config = dict(
    n_layer=11,
    d_model=768,
    n_experts=48,
    experts_per_token=4,
    d_expert=192,
    d_shared_expert=0,
    activation='swiglu',
    moe_layers=[1, 3, 5, 7, 9],
    router_score='sigmoid',
    normalize_top_k=True,
    routed_scale=2.5,
    balance_loss=0.00299,
    balance_bias=False,
    init_std_router=0.0089,
    lr_router=0.000149,
    n_head=12,
    n_kv_head=4,
    head_dim=64,
    vocab_size=32000,
    norm='rmsnorm',
    norm_place='pre',
    norm_eps=1e-06,
    positions='rope',
    rope_base=49200.0,
    rope_fraction=1.0,
    qk_norm=False,
    attn_scale=0.125,
    tie_embeddings=False,
    parallel_block=False,
    init='normal',
    init_std_qkv=0.0189,
    init_std_o=0.0189,
    init_std_up=0.0189,
    init_std_down=0.0,
    optimizer='soap_variant',
    lr=0.00138,
    lr_mult_o=0.683,
    beta1=0.95,
    beta2=0.99,
    lr_head=0.00367,
    grad_clip=2.0,
    warmup_steps=200,
    schedule='wsd',
    decay_fraction=0.937,
    decay_shape='linear',
    final_lr_fraction=0.0,
    batch_tokens=[32768, 65536, 98304],
    seq_len=1024,
    doc_mask=True,
    train_tokens=317000000,
    steps=5295,
    dataset='wikipedia_en',
)
Below are experts of layer 7 (counted from 0) of a mixture-of-experts language model. Rows are named router (the router's row for the expert), gate (a neuron's input weights, with its number), up (a neuron's input weights, with its number), down (a neuron's output weights, with its number) and show model dimensions 384-511. Each number is 128 + 24 x the weight over its row's rms, rounded and kept within 0 to 255. Numbers have three digits each.
Before each expert's rows: "raises" lists some tokens whose logits its average output raises strongly, later layers aside. This comes from a sample of Wikipedia text that the model never trained on.

# expert 0
raises: " which", " but", " and", " including", " though", " although"
router:174111159163148157122123166142133077170145122172151124095130122104133106109133068093123139127158091143117119129150119130143111127180148121111147146155112157124118118120108136108153147135145122094104167107132122146102133145094108116094110123177112139146129142140145143170111093128097108139154168139153150169140116151144123110111110146134123118106131138131125112111141132086154137092058
gate0:088119136120191151137128169092115135124118181118138137150119138086117157131158159115125113084115156179102137144094148086161121151110121115147122150166137131101121105174098121113123121160143123099153144163124144136126122169105125113093110145120137121123108115150179147133166142143148112134143060134122087128126125114109126153164135124125123105139052114143128131134115116122137097123139
up0:135126106103095153126134099132144150103099122119096102152163097161142092137107107132112160154113135070150110120118100128122135108113122164146092106149094171151141150105124138143103107092129143136092151138140135133133127078150151161140154112129151131158146131137101146125128127082105189098107158116106126115134131124146067094118128103156108150110170150090119094116140122158102128130117
down0:131083128171112107147124100132137137110149176151110085143175115098137127109145135122103095132134119102126197080101122097145111145083146085074123144160104133138155138120134124135120148117150127111133183134166134115121110146130132168140131108134079160115173099139157119110133143137130137114104125128130140125109134166139059117131124146133161136138093137138145155129136150113136115136109
gate1:157120141118156145116161138138133111124150145140130117114120146135157095112113115131088073125124117085145124156110132141139114127151136159120172170108100116168147127107129153130169105127150134154113169155111131098158110169105120139122084122124117134158154101103115129086111102147112116146088118144149146113123164111129149158174110119122119086110138142132114129167180193151161167140122
up1:074168115100116127072095112135140116158092133140158088101147099093135137116147143155099069127124130155139158154114102143106114147132141123123107159098115164162110128126113113156172148107123153100096159120098131108100098106145143157152109131105182157102136106114122112118099107119123117083141110162141099175169120112200109116113138155130130136125164147120123173171122173125164111087109
down1:125127152176169127097136148119200151084133129143081128186124141093116115153195163121159150083139137146123150137122107158136134109110089143115145133139156101159122129113067133079138091114114142091134110130130135101145128109162138125114103121124175178149116111166162180110160178113143108119105155152087147130109162107108152117141119087116108121094175107117135115112132168111134146125131
gate2:092112160111102136131137148161137111138156149129175154130142144112095122079166131117141091131135103115093144120161130094127115139131154108113156161102121097110145151091116122086117155151155130096120147126109120162139113134064125138154103142148165097143153119129116107144153135149131078151146149081135096205178148167123149126188123137113114132106119092108088109124132116076166135073047
up2:144118126140148137097111108115165121119139081117081138127123192172123158158145138096143135164145123151137127162128146160141179082136121175116068103153151136114147120152136152126076135128144118119120097096164107148122153135160197173102141164140121130133149162140129134139111155119132146095153138088139091063101129115115157171123157083149127087169138160167121160153130156168077123137123
down2:136153106144110109155109156124143149083129111161130138115133164111127143116149109137149106090118136136131138105126099087150105111105081140158085136059110125127128138134109096077180139132124158099151145124103098063105157102120130127114096167132158161134114116147122133158147145118141145161140141112148113104135113143154115108111150143117181124115137147079141101105134106119158131101098
gate3:152135175147116125119105139125097106137143113141123114114131105114143094155107124112126094185124143159150117132174154165174112148126145116136125176152173151159140142102084135078104153128138148167124123105118139087089126084104167130102156128114130141141129120138102157117103151123101103110132106118151109119113103141164119108105163160130109103089171095131169097096121175122163100106117
up3:134102177134166130131097150115123122163142137117122134155082093132100136109135124124095121143106115126127139116142095162180157159100121148091100189119195088097185140142085114115125119126128125131118117093137161131128126125125127128099155126133155198152111123130102145147111152119113111127112095144113115127114126149178140147130160136102096099109155054153170094102149142101138138169134
down3:090150148135142133105112117115154167119090091145156163148142132116106131137153152102146112133151121089123120123149127137111090095088144129124134105149119122164172146131130104158156149147111145109144086118125090154125136120132174112157114181107140145160090118122098150100123111153138104171123099127066096144130159104118123132119109155161107192093147168090156147177134129140130108093098
gate4:153163151136103126112093132162128122123128115145066169161132112140125136119096123158119157165126120157118121109158148159103158133154103138119123146110132154125143129135132130132122100103117169115109094128143123099117121157130132126134091153142110177103111145126125119113150131134108132156116102138176191129118086130154132150132116158161125108146152172083146104170131130128128117093126
up4:110118137122147112134140144079125140116128146097139096115098190137155118164121129139117091120118128117148140154105124113167114119079146139113100113153127098142116131103153107111091155149135120168148195141144146134153129090152140146121149142069132094152156102116140137124113122095143132120106135115100124109115171146137158120127100098098150088090120089152135126112137106151134162165121
down4:087127120095149103132103119097128198120095131115100142125108131150123156128136141134110113180159141143058147159121107164158108138129170131109122141093103057145143150114121119109118154117139174135161149084143140076163147141109147149111133125095118129136111149133095128128123132089129143124164127094113105070143138099126126126177096131160148106116109154124152160084140145138112112094129
gate5:124169126110128164128102100151082126160083086144116157101100136145129119147134129151105083132155131128097083166101118142133106182128137119120176136107124138150178138116145117132137168120121149169126142110131091119135111122102148148125087127109132137171142196140077123095052133090112107122128096124161134096104137122165102148106154116126111126073184115144132117142114115119116156131163
up5:121119161123094124157121141089175129150139127100131111173120171127132134145135142096136139133117108109124145106136155097130134108122112126114066098149139136175111097166098134092120121131116101081114108167156171147119137115145098105140152149113129104106182111142147173188167128184164132126141172147105133166128135147121130104149127167157123124185116180116137148098154162151152101134106
down5:141144136133128124107110137169128110121134175146117143151096152090103173137115132140098130130144134147101134147140155094154130140131103161088143122118151109140119147157125136132120115132145158138157117100091108096125116135149121140138142129138136101096128197121167095152149161123132132139201105132136119130111145129150127193125125133163101140175135129139126168100109088139125100159171
gate6:128110128136108122154084146150153134132135148159170116104112132103095148092112097126144150091162124104140143141130177127116104164183070074099133134082099122131110126114162128167121142145100130125109170142115088123153142144153094139142113165126130163106099145107166168201125128136127117111119062141089146173184134130128172148102118124086132115153117104132147148116120141131154148134120
up6:111097147113106106143124130148156106131138126172160137125122120096086117121078091038111223099152107076115115124141132165132139107147108096113127120095096141140129133075136127126128149110070110125123160137095113132120112140153095084137160101159130128113080136096156076144075141161114104107162113140094131131154110169134180154118150166138114095131111093094145113133144125128131104141142
down6:106133143160137150134118146157121118095107128159098119140158147096107100114103117188114099135093124129123136151156099138140146108091143165090138110108077143123129133142128116114149127141120127153105125132125130135117140120095181094141145111153124132172102119156098067118107159081112166153138123112120118072135127145167076130126136116177135131114123145173120127142090149120093140107178
gate7:165143139167120126133154122127140135122128136145102124158124180113152099095094122147132114134091135162141137129089130157159115134137122094152125159138106159103125166128133160113151126107140111129147108106125138113146108091117136140093140148098141076174116158136143151181146111104123134131172121116118100153120152131154107164131100148121138126075097130130114129119131095091135145102124
up7:128134108145125152118093105139158135135098084153096113136088131117152145063152131122141137102136144148148141133147203134124135131151154123143089139088137127174100127086105133132111148155119087138109125145089076119095085132111139111112136115127167086124141124157121121178142120147154136123145114098143116164122106135140090081132145120149139158121135173107113114159128145135113114111110
down7:144106138153124124118150169124121158086128131153148114103121151166144110077167068127142141153117103137126134162094169121101094151113158098130143173148121156196146141126130151106133146094138140151124134131141143126116109126139169109126118074146088188135145146133133090080148100104131136130118147107115179147124119143123176152099100118132152086128107110167130130135087078172094146158164
gate8:146131132168128110091104107119090128144172124155118117142164119131111112164106114076132118153108138140153105155139093171150129167128119129142107171139146194153183163154092122097119160134128145124134117152134173071119134145140130154104148144138166135105149121112107098111078152161095176115168166144133147126091135137118152163124176135182099123137117120170139090152131142133166145130139
up8:104126108166117104110082126125115076114140088178132109110112136129091134122143100124124135127111123142153111156189120140112147163125090106130128139152132175118124111111170149154158133131145147149110129128147153138110154148136140142113139122140112129092147121143090138116116167165148137129184166162111155096149152141151129165122158142155070136102116125117118108106130142123158157127166
down8:096127163143112119142152158139117141100092059122131105118160128130091153117156151154116100170145152119127111107106170112125165126142115156136189123145133087079124113146174101137123135122129128140103127159136127117114135088123157118121147101131124187149149066141146128132152145094113128120111110136152176097116097106147117142143132144120133162146128114168127164085154081138153142113154
gate9:148139125132199121098136176149125125077135155141114098128127159122139129112153102111131150132137151151127132071096132123111132136176108175150141115129127168130120091143132104146126119152167126137128112142130106103168101168130102109127133117150100133139071162147162124131137138157107137138127118163105121128074125128139126157123113097177127091137132134076093104158131135150119103138133
up9:175097158134206111080106133155113105130117120131126124103126134094128138102157088111134143133166114147119118109106146153115102114209127179136159135105106175153134109120123098127135113164157138125119089108116095134128104151108075090136147095154126118167125151148145137122171128138100139134122103126115146175141144158157139153114103143139143110153148167141117129128138147157118084142135
down9:182119132100126147097136123165114143132150097087140126152137129091162100184146110165133149121170113120159127111121136100127077116082153137155076112084194123134153127171108123149117137143069120096114146113117157158099129132126060144131133156153161126143139141155188080142151126087117122161086119128123161137115112110121149109116163077094143141098159108119141107140136174129113136142119
gate10:138118118167136147100123117106123124114146060117080123120129118166138134151125127093159087134125167175118114133148155118114085140115141125118110171103108127176112132138109117076132142107118096126132177145156080156140125106111146114110135115139115120120138144139159146131111149128090106118189144128155153163128100170135104186173139152165142100119100116155142114101117124146170129147141
up10:142139148136154134120124117135096120107127093119079110160164133163129122130165139112124113140096142146126125103124155123129143174113154112104108135134131138117118147150091046129125167095086120172133110175112120143136149135180136148148098126120130128118121144083167139107117146139127118108167155136155138111106140104133134112124094088138105119100142124156141100136129101139153111128132
down10:135171158115148117111147092094169102127141133125106140136114118124115146134113121140167114137124140129101088123154148123133147087126133135122141106113126116146165146144139173108158112163124155143105132135120125104116151136119124149100145123140153137150130133163106179112151119108131134126107103129106154137151145105101114162144088165133121174141153162132088139116137117128123104122131

# expert 32
raises: " a", " and", " ", ",", " in", " as"
router:118166142108139144136085088125138101098115082138117088133172090114088093158146098106113127137128091121124149146084133153121177120105166141141149152173109163075107130136128133166148173085129168135138124149132131148122088111132125129076096107139151175098159188152136140111144179112145092125155131185084137139129134076146109145095146102133126116142159101148145115081110157114142170155132
gate1:159144109103150081140101096090088135127140132115131128141141170173107139119096101113096119101099153162118125151108114134140131072119142130122120113135100120123131119137127132151154114147154185112135077125096144116157130134096127118077125098116132063129120130103098119109121161107118118094185134137122117121135136123142113112134152149128124121152135096164180137123116144135171133129151
up1:166127108150141085105128088138123125079143122143123108088117167112118185130094069093116158119130132140114149127132077118111147095156113098169142103141127151114123094126116124163123112153122164115169096117149123093191115109084129142110151120103155081112111106091095104131108141113124091139155133090141070137109124121155100139126108195152108145130078118169117151121117099108154123086114
down1:142103115131146108150187085135123125091156144131102122087139141117132125173107095105110116137095147110162111139168117155129121124118153138114117120145167158148146108113142110142141112133127110108156139153129138186144100111158104125095123181096164132152131108083114153111153160152131129105133143152114149095096144126121171140125103122106163098129099129165117154118152141153120122129155
gate2:129141065148121126119132168177123111126147143136132107141125185130115088167116132115132125140139086133122155128151127140155156110127142120141146157155098132133160164151069090128158125139127165110113144095133052126157107135142139181083136080151107176142125139135124130052097124101098159120089119126112094133146152103095123123126142134127127132106133147153126131159112122166129142121115
up2:071130141126134124137104139119149145116106125130168136158089140150102136109149153166149145143091161110106134099187132153143125120113127154090130131136194189148126148122116149144119109134140108099125094124166155202098096152144124112139112146114057140138144125126124117190183149110135117141157127153155128143085148149114118148147131124132138101154138158130147132057119080142097123150129
down2:128089178144177148136127158086121128143056119128104164146098123123110110084160125137124104116095119127135145129132122092165128098138100128097103133093178147117145104085109141102144145120161132107158138125172156077100073131153115120103141164136097149104136142083143164115065084148093111089117186130098150152137122122095127091136102119133163127105104132122157134119086131128109113146183
gate3:110121160093134093150098135103118106155127153099155133148148136128086134160098170119136143135133126119145106115115123085139133120116108193120111129122104106125149120136150134144170084103144114160115098168147129166136118112115102111096127140136168123103106152125129114145087102135104141123149111146159110099110118093157166128145145123115122124108145118103124140124104135137132163109129
up3:121135127053103122118128170097117107138129162114166120124134133143118140150098164135136153171109133115172111125111081131136115162082127161115133141130093103143150122117121158138184108091136121138104116142148136133111103111108148101113150134147143136106118126143092125097093101107095129127113116121150094121116123109194141118123170147128083128096096113107107128124130113140144141113131
down3:123135127122104171140097169144156138137176143130119167113136104163092061125121119135154083158149145113120060161118106101110157099096124130152131153127140113117145136121070116092066139131136134068118142144158130099128123145089101113122145122131153145104128153146160132121146124082126099073147141134129147139154065133149139139099158145124108111128134094131114115103151162133123108071119
gate4:167106129126149120168131140126103117153097158111107149161103141166113104098154089104123101091124107139108134133111115128150136120130142094112145172126142181127147148101096139104130179143153084124134124111155129091147091087147124118125124110133144153142120146166095147134122108124125121067187142140137159130123108135081119142099137147122150126113166138123108096156118143125143152118151
up4:139122135115122124146152107096163116123115082143068176178107130124112157143110095123148168137148158128145107140163141143135100128081115209156167116102140148121115123131098141085138123156150150146104118099190156166088169150107144135117151106142146114120136136123156135151118145119144123144164126136122105115115126114120150111153128155143082139133143155102119142111088121134119112110097
down4:096129130103149167148123127135122123117131152125103109125162108127118144140157097160089115128144120132101121181136117145100135165124119165109139134147120119135114114130150122168096114100129163174103121184122095157180147119123102115120108100102168098093161130143108088137188134123164169128171154157117140089089141131109121152129134152114128112129125179136148129105158141117163096126120
gate5:107096157126144073141127146131130178116133125105075181159123107087110092073152117120157127120110120132126188093200120090121114168136142114141113149114149135122087151088100119145176099148131111125104153121118131133107153109140104170131102109126185157128141116159127138151117162149137101099153113095141081132140112111132110153102111133158148103117121129126118133135159119131104149036119
up5:153146099145129131128194131123150066153097109109123131134112148133103133114163101126142149094109111123142173153125122116178133076123095073105123109136137121129121128166107170124130126140167126111111077105163131131112110183094129107109146131143131126074108114118129112133094118133114165147107102115163125119114134047141133106180099131100110148164124140159091135148183125146124115107148
down5:128125106094131141142112122160149164168104107086128131118095109116115111135156150132128188104094121142129138139177121144134124133127117126110099108141130151177129142085159112140135148157148089127148164126116147124125155117129121124120060101139154155126119106147110119120137085135132145183085132137122149128112148105173122125133123176119139169102121116154160188131121142149155114138090
gate6:161132122116125132121101102102110135135084124113123162124128076123101044126158146097121119132129152141103150107115130137155161107144105139173127100098119130120129110104137106134133143111134158091135170135127106141154080134126124114117124124147123149092114172131102093176123127149108095129103086114101137118176129111109099117089123092146132152146114109103120125078130166157150102102142
up6:115116138142133139103150158149136112131157141139116112150119165141132226125101105172141125131110072116160128137149082137121123134120127135095129160131124120120131145156151164119125140127130098110112113133151125118083185117129126133154122145096119112145130095142170115122110114115155161106148165148142127152115151153137143130156129148115111070093134150138117147153139090132114154102101
down6:124174146130117110142143099098078124144123183120147107125170113075072162102133119138135117143134112126160128149112109175124090163143108171145139128123175084092122082134101075152137121095128166077154105103128126151162162132127127116172114127134110116111142136170113121151126132123096135106181128101138114151136144143130131166120176156161126141149083116132099144142131112164096093150128
gate7:116138134122148131121110096148107118114114113169129107148128125142123152103138110103125114115126153092114113128104137122100131106103107109144187152145116123147096137094141102143112115111101124103152113124089131122131106112122137087140131160145125135155129141193133128119166130132140119145151128081098092119105157119153099126144136117157121150192148126092162157087117109116101125119090
up7:142160113119128138109126083086155144096140132132135111122167168109118167123169087123139166118142105165153120133130126169142164144124124139125122101108177085128162165171126154197128164132102164149155131106134104163108102117167123132115111178120095125188145136101138088134144127137119150153137158162111114149116128128132143088200117086149115127095102132120140129128164168127124138094127
down7:153099118090121118099137096115151101090124150127147146123106120120122118101153118123126143104105145106113141068146094161180087116080113128137104174132151138148163123102092135135115129180089131148120139145142120138149136147141123125118181194121095178138132075175157123130113131106163144141087145089148088137087098132148134126116129171130115148134165121123094171126172117148137133121119
gate8:091104131149114133148079133123089140094131110123108122137112142138118128112167128117154147162119055131152098142114191130099132153125131111136120140151108113109113126152105108130111168125136108126150104085130127121128108130136130152126131106140094140131130157073114089132145123163097147121147171121123168106096121147081144137089139075120131122171129155160112096092118142095147091115170
up8:110133122159105102146084141129113137095116099124124104149143173154113115148137125117196152172105056089138081151118192127122141150154144092125112140127067120097113119132109154127138145117117102148148096088139133137128116129148155157125119118138077159138129124103077125121141094131074129138153176141129178088112132152092144118124144078103109137132126154152142116129130115074128107119164
down8:139125149125079159121116157166144103128059119089127126133105126135126081108137136121113123159136110151112166158109127109093123117159127119129125112134131139186166140151118132141125189113134129111163090124143111131172154183078135137133120123144112132133113108160123145136128121171159102129121130133123157145130152087100112078112155139134179160195144139117128131111105113137129104141148
gate9:137117089130124138142123108147139114141145084133141150114127109108116114142145121130114118119156140097127145131119132094117130130103118137119136132150114139128121088135117143188139103098116126153129152150128103150120126104142074110158112167128109119112128120109125182124180118128108142138127147105129110133131105122090151124138096125140126149157080122161152128093101099088159131082142
up9:147135123088156106108129148101137168153134154098106160125127142139110097111116126137127152065090101128119163122138134136128122121126097145159134134121122129168095155138126078085115126109118114140129090128085116139115145141132143093100131111097141120079119146103102143106135169107119122116145100126130130134113133093129143175119108134122084154149164116147177124162138140147108190165155
down9:145155156092109120132120119127124131136099102130120129117144151120065109135168131146142123178108158126147132125143126116184139106175139124095098125134123099115160119118129134109143145109129090128125136096137140068166126150114143124111182130121109091147143108109115135129113134137116162138143105105124124087132116149134106122072110173162130146139128114163096122152156120152151113128112
gate10:118152149115101127110134097127095131120171140131097133146162128155106159127100112149121125150132110148160111118104080133142148137160166149176105138117131100080168170159128119138147116085140195130149097128117150107121123132110086092103085061167068138140116137107123118123116160161098129130103126140169139127116120163139118140093142105149148115130102074089157124124107128115102140140124
up10:127151151121110111114148134127116122147133104153164128097129127097132138151162155165112158117106103113120141130184173175106136132130100125148134090100102137166129133139115153155095116142130112157125141139105135139109124139124141102147152157107141120116189108134088143167085119094150076147137055102103144146133157115154155147134161149138104164147146170173106098160125155137115115142127
down10:144101149088123123117120115166125123106132103121123140103140105158151089126135159137120078145119115143173134135114154079106103123177092162110122096130102128087149141109162137136101079111117089143133132137155110147120142153140132100143076174126097096110165123121135126124161082133154111150132125102144090151136128124158125125135131093128140122154112114120129097109085133100141145109148
gate11:102132088143124143117117096118157097112132114121095117108113102120136086131155126128162127161101172113150196149135130134109179143104116133151100127124110163084138119111122125149160134112148122081112130155133183141112114112116117092125132106147161103096118128126134148114127090114081165070084157134155117146088141116142158123087126146182111142170157137136159175117085155090128101162133
up11:126114097114114145141126140141100114118104155152101092106160152083069090131137135108137097143086110105108109164110143092131123165143099132124126137096145136171088147151105114122137129081117137178119196114092093141139144118116137134166123160053177157122140152115146092208140151116144111152108125142122105131128098157083098098121104108113129119105127111120178107115138176110181164096148
down11:183135136120116134122121160116139109102094159158128099143136151132123129119116103163171117136124117156111156152134116104129112107131097103120127143179118088101119151120078112124122100121115143096115119094098105134161129101113122167097120073123136191082181145113107114102175121118137143115128074140109122094106118177104140139158179122132062139102146150137127114135156158138131136112071

# expert 7
raises: ",", " (", " in", ".", " with", ";"
router:161091124150137125128108119108121156127174163124119113157142111158103135114127137170143115125116135103103097088143157172120158153113160132098138161144129135107115104090089105130129121094153152126145127131121140076141121129104155075137120159171117152105127179143117113153112123106097124124172134157128129120128107127106128159121141112149132124136076088147121107126092095100133129105136
gate1:126170115119129132169095114133106162119133105108139112101117163089145145117125165118089104106098123113152106157128119101108137141147128166134166192098107125142159125136134112162112103138150120151146125087125158092123139104116072124139129129092170142123151138107145121112120162112106115098083132124141158115140139104144167143119124150116094130071097167142126155122097096190127166083112
up1:121150167121115137101124138135106114166089170115156155128109146153141143132110114150117183130117146171111112145171161136133087090085111121100141130139180067099148140141133121114163130138142118108139142149136121156107117136142156144136128112145158150102136109170081156109123145093153082119133095103154165104097127170117100146128127099133112102111160083121139087149149150135070137150136
down1:132128125134098140142111103108104104112122162122145121104132094114129122076072129163138129188158152140158142151149150119141144153159146156134112097120107122133114113141158145121147128101133131189186163092163106055091142128120138116127143136137122136128093159121118110146133155157116100130182149139139099113130142146134131137109147137106108175190123123129083120081123099110153054176094
gate2:088117143115137139118108145140135133096095120128082140147092104120131096124106152142105140089128114108149130109118134127068096110140109161091139089174177129127139113136155142125149146138127142123108172162111151146189107108130112128107132142125159117145138128152128124148096114170122128197094131117120116133156145102161147130137136109125104136093100172111131128124109196137139145119150
up2:134129123124101094133088140145086145105179130120132112108115163153125107086171120156148120112152147156130128075128138132115107107121088158087170123136164129177120096142117148087142174129148104118138115129108147153169145143114118165121109099131118141087144108129124134142078166164146168119131128187129183148127112156057142160136146086175088098135127174131121094123173166125119114146121
down2:112119133144202109102101132131088159140131113143112135169109114173131120097148112091116156110101136114150142132124120095146134154110138172083102130091111157129130115165136154113125140106118117147166118136150084126143141102127131119170109103155153137135124140108138135162129142141128123161120153133128130212146153142107138146085123094120171099163126101084117130082142143161114131147098
gate3:117083110113129099140155154105133159156161148164125117178155138150129122094077123132093128157139135110110104165102115125112125125119116126132161127125124182135087078105135134158095140147106096130111139179130144162103105110154105081120128113132117129141142143172152100132138115123120130128171087150124130150137153103113121166105121160086107116192119112101125160116129140112186115122132
up3:101096128105062111094125181148088110088108146142102116107108092159128156113138081196062132131140139174144125171136102134136163152144116143103131159159130154118098115139163143149141164119108130140102107142099111145135128107132158087099091119150121100082080131185136128144121100145090115112129155121116115169135143111144161119089101128144105132130101127136130190141139154133137135127148
down3:124120135167139156128093112102126111130102111127126171134097166110088114103106111140167089088114146146100135150159112104133131219128110088135081115117136161154137151090133098187104123145140104146112154142110107111154150166139137100140151180110133150118111140093134111160137122156109076160159098166143093131142155118145124157113128162108135089193125109116126139117115088148157099162110
gate4:136117132121172157136156115121138113090163111118121140142145142105125128116121113109096088113105142162147126131101165134139114105129164094138137108134150132157115095102131140136109145118130113137136137089140151137130128100089104123138125137140127121092114125129175133125110120125129126147140115144109098113093120101146115157153107178113074135099107146148118164140139096088181116159106
up4:117139144106156140134114139169153145112121118122129129150140104143148171126113117134121148120113127098139099104128133156121142105126143151126124133111128101166145129132148188163095127130111093113127125108073122143120152116165144116118097120153135147093106132162132169128132096169157162125136142151132113120094141141103146165133133124143119096127127144120146129190122105140109104129118
down4:127149135097134126131109099091095141151101098165126107131081115118173152137143144100082146088120124067161102107156147105123140087115075142161087114140153110196118121143114106137148134152139160153139033148116109102108109169094125136080126107125148087151115137139143125126120146160123106136165130137140134127120122127147118111172140133165090145141155114129153158143160129149102111128132
gate5:118123124153126125111105124120119133145135120147112092107150091112093106104147120123102137116129163116113120160140129128099113116123113169133102141148101139135100153137127159151105174128146140135133100135102162142117131138126114156113153109116138088084116112148139124184122138141121139111152153153111120125111097135142152136141097155151140106138140140127106137127133102138122144167117
up5:144162143116156070130121122174151104138113160140175129123099135144160100155118145124193134145151106106142160088143145127153207114155135130125157140109138121164133095149131128142136095169091112127145118068134130133153100124122109108116127139137125164174139143111107171113124116135118116110112123117104154125153125139154116145112163124093091155124099132109159100141138145133149148109136
down5:168097161155129105157128121101132163126120099139125107110124107095132156133143108149085123136111119172132131128114151127101098107154141131116143145068118173142157123096122126137091120143143153122179167116145147116112151135077065115152176148116078138123147103151153166081157142111102133124139150093138161133130105135107104133124172129129121120135158123129128109136133089122140146151160
gate6:164128103112131139128174127132118139153130126158158080175130138117126133136127139116150125079106113087123121125149139118131087152154133144155090128114154119116101138124156107146152110125130150167123129113173111130143108127102140152100119163110152098116130115104141073109107125147123115162126144107151150164112136134100134181159134162127108140143081068140117115092128120147142137129124
up6:160115157152145138099155100136122121138122089124134104140120139107144113150090171117139096071142097089118110154130164099150093105150137145167104132121138149120167159137131156136154161153101137124118121103155143106142143103102102120121132131107125123166136115120142123105108152133147093092121173126168111133152126130122115064144163125148122098085135149125147147154149158117130112138138
down6:102139124080102130106146099128166159183119094143128110162158152132116073159145140123107144121146149101091111150116139132164101118126149080119135149122119136130119103118104112114137114136135117158170081131116115151108156129120115175162160107088133106138108116087146141158126155095112102124101089162117163099147146162117108126132184093117136133146129154119146132161107098111139149135168
gate7:137092140132117124126141137146112111125099140111128108100136095106123130089161090145128080120108133152121125147134152129120153128140120158133120130137166166117104135112102122118110145100150116141122112083145132146162091130144196127122143186167138127121179146162134117136113139127080114108121134102139117122126079094140174109144131181122123116131174103114162113100117137141139097116139
up7:106139133114062121078152152135109161129157069157110159133093160183144166131107118142122142128126119126122103118125136132101100081119118125099056184105147114130155098151142114117110146160092137134132127139164116119171154150107081102116077115084131053122141142163112137110116123126137141126153116175133152114111101136085104144104133114142122115129144145115135120170127175115111182156155
down7:134090124104138087123137120137057142137160155141147118148103118113129129161146100068058153100177118112140121121131155091089103141126117126155139121114150151143127130135132137155109126140114136138078141106145171109181143168151128187115134116127141080135162142126162089176138161123143112141105153141139132142122141108141153151147135091114135142123157108151115119141131124186151151105137
gate8:103121134119148135129146101134107141157131174172123145156122144160110125139151117151137125145128147090154084147091088167086145134122124173113165135099118130124109057100123092152139109099153134145093126157066099138150102112134173121144115130130123115149077153124143077148100130173111100130121097153093093118153150082133127109140129103155098127120090123126120177100138152146165128102127
up8:114149144124136164092119087102103132153176164115113170124118137170085131123143119128129102146162124116147104114105104163125145081145130149117163137110107154124138102151145102101159102060143155133140119112123131117159097119104177136150114085146133122103140184117086072154128121117118124108132123160097128110136141073110157185092113088135107171125080135147123130140100120144101121117139
down8:158119141146173104109119156118111138107127157159130149124111123087096102114100132117159082137164117096136128129094083065106131138112120116155173134119105116159121131102081159088123095153173121111108155155150124122134140118131123109118156168109149169108129124126131176100127134129121095154139105072115131154110125144147128147136112140099135158157133112114106101128116134106123132144129
gate9:165133098149080085136144123112086097097117154173150119087186144147099120135101120124144136106141155126133135108078121145125097160155143118120144127142137116175141116123117131086130142113144152180150112113080115107087166136127087131110100127118140151109155146111129109139133158147120103133141165103100141156096130144126129167158146130161110137157137118126125116116132090103147157143117
up9:139138134132076119140122111175117060121110138168102121106140098121155121133130147110149144134146095158122131095123117126127113139162148132123135148157140116165173132097112162091151132151113135117168159140106111123094140121097143135105080139114111129126140147138138147149108098152133094147135118136102161113127103160155146128158132177127120104156132100113130166152124131134111180099118
down9:147124159124126134102153158099155137134096173160145120150119097154141116128110123126070135095106114123121170097120138120130081130141151139165091142128176134113103136158124108165159139184104087161104115107162119129132195135121140129112137165117142153124172059130139118100124115139156129066113126123109064161098147110160133136141126152112128115118160111133141146140097154127094136131112
gate10:165120144132108106102141118116139132096080152133144095119114153110136122087130120118172121148105123148155126175106161098144084095100121158105152128153129154119141123139141105136120129148151113129197129148167138154145130092153114116100198136099116150153100139123127171170098097145128105157120093143122145136119113142119110133108105155117123156104147123131147141084114113171103187154132
up10:105128102126104084150161142151136142129075140097147181144158111129158132098124154091101150152070097142118137129097134114104122131148126120151160159142118132182122135116125144116111135137126125149125152103116133121159169158118116067125105133127155137150097097145098096109091076093102144092110120132163105109083152101149143135165125114095138148172199122142101117158111127141143138112142
down10:118143125110144135150120173132135117083135103115141158108109114093143088139157107137145121124166110186139103132150147108084104119146165111112126181087127131135137111134136119104114169116146136139121130111130074092128134149140136096145126101124103162159145145118112120151104142138067149132178155137154167165117102107143128148193096119149090164132136141141134119166137120112119165152071
gate11:145146127123150104134162115135198125118109090182103098139166131122137113141094111114152134140082103089139122126157160095118102114117103120124107167117113127124126129115113172110130157102164127099163083078143105158096123165116128107121142127131178107144128147130165163110137118151121103107119121168135146112101089144114094105134127127134126114080139126078132147111117155148130151115144
up11:170126115123163116150143150140106107143149111125143172144130110058130166125162140150166109133138158124116160158139101135172128138150164135119144089108132110108167088104125097120147108149153144145116166107106132120116132137117121106105095120123114123141102129109116130144119095097139159100163153178124120136131133116096132117102114141174176114102136132126126139141145122142115137124120
down11:168145114116126112120097119111115143165103086151120146164114096134119132139147162090119192126108120138122128162167115127167126125121108147132066171159167131158125131105150113163106122154127102050159090117164100089126136117143158127073134114099175088133118122104107127112120117161103143152137182089153133134111123090100140118116135138179122104114115126114152116159141119158159116127123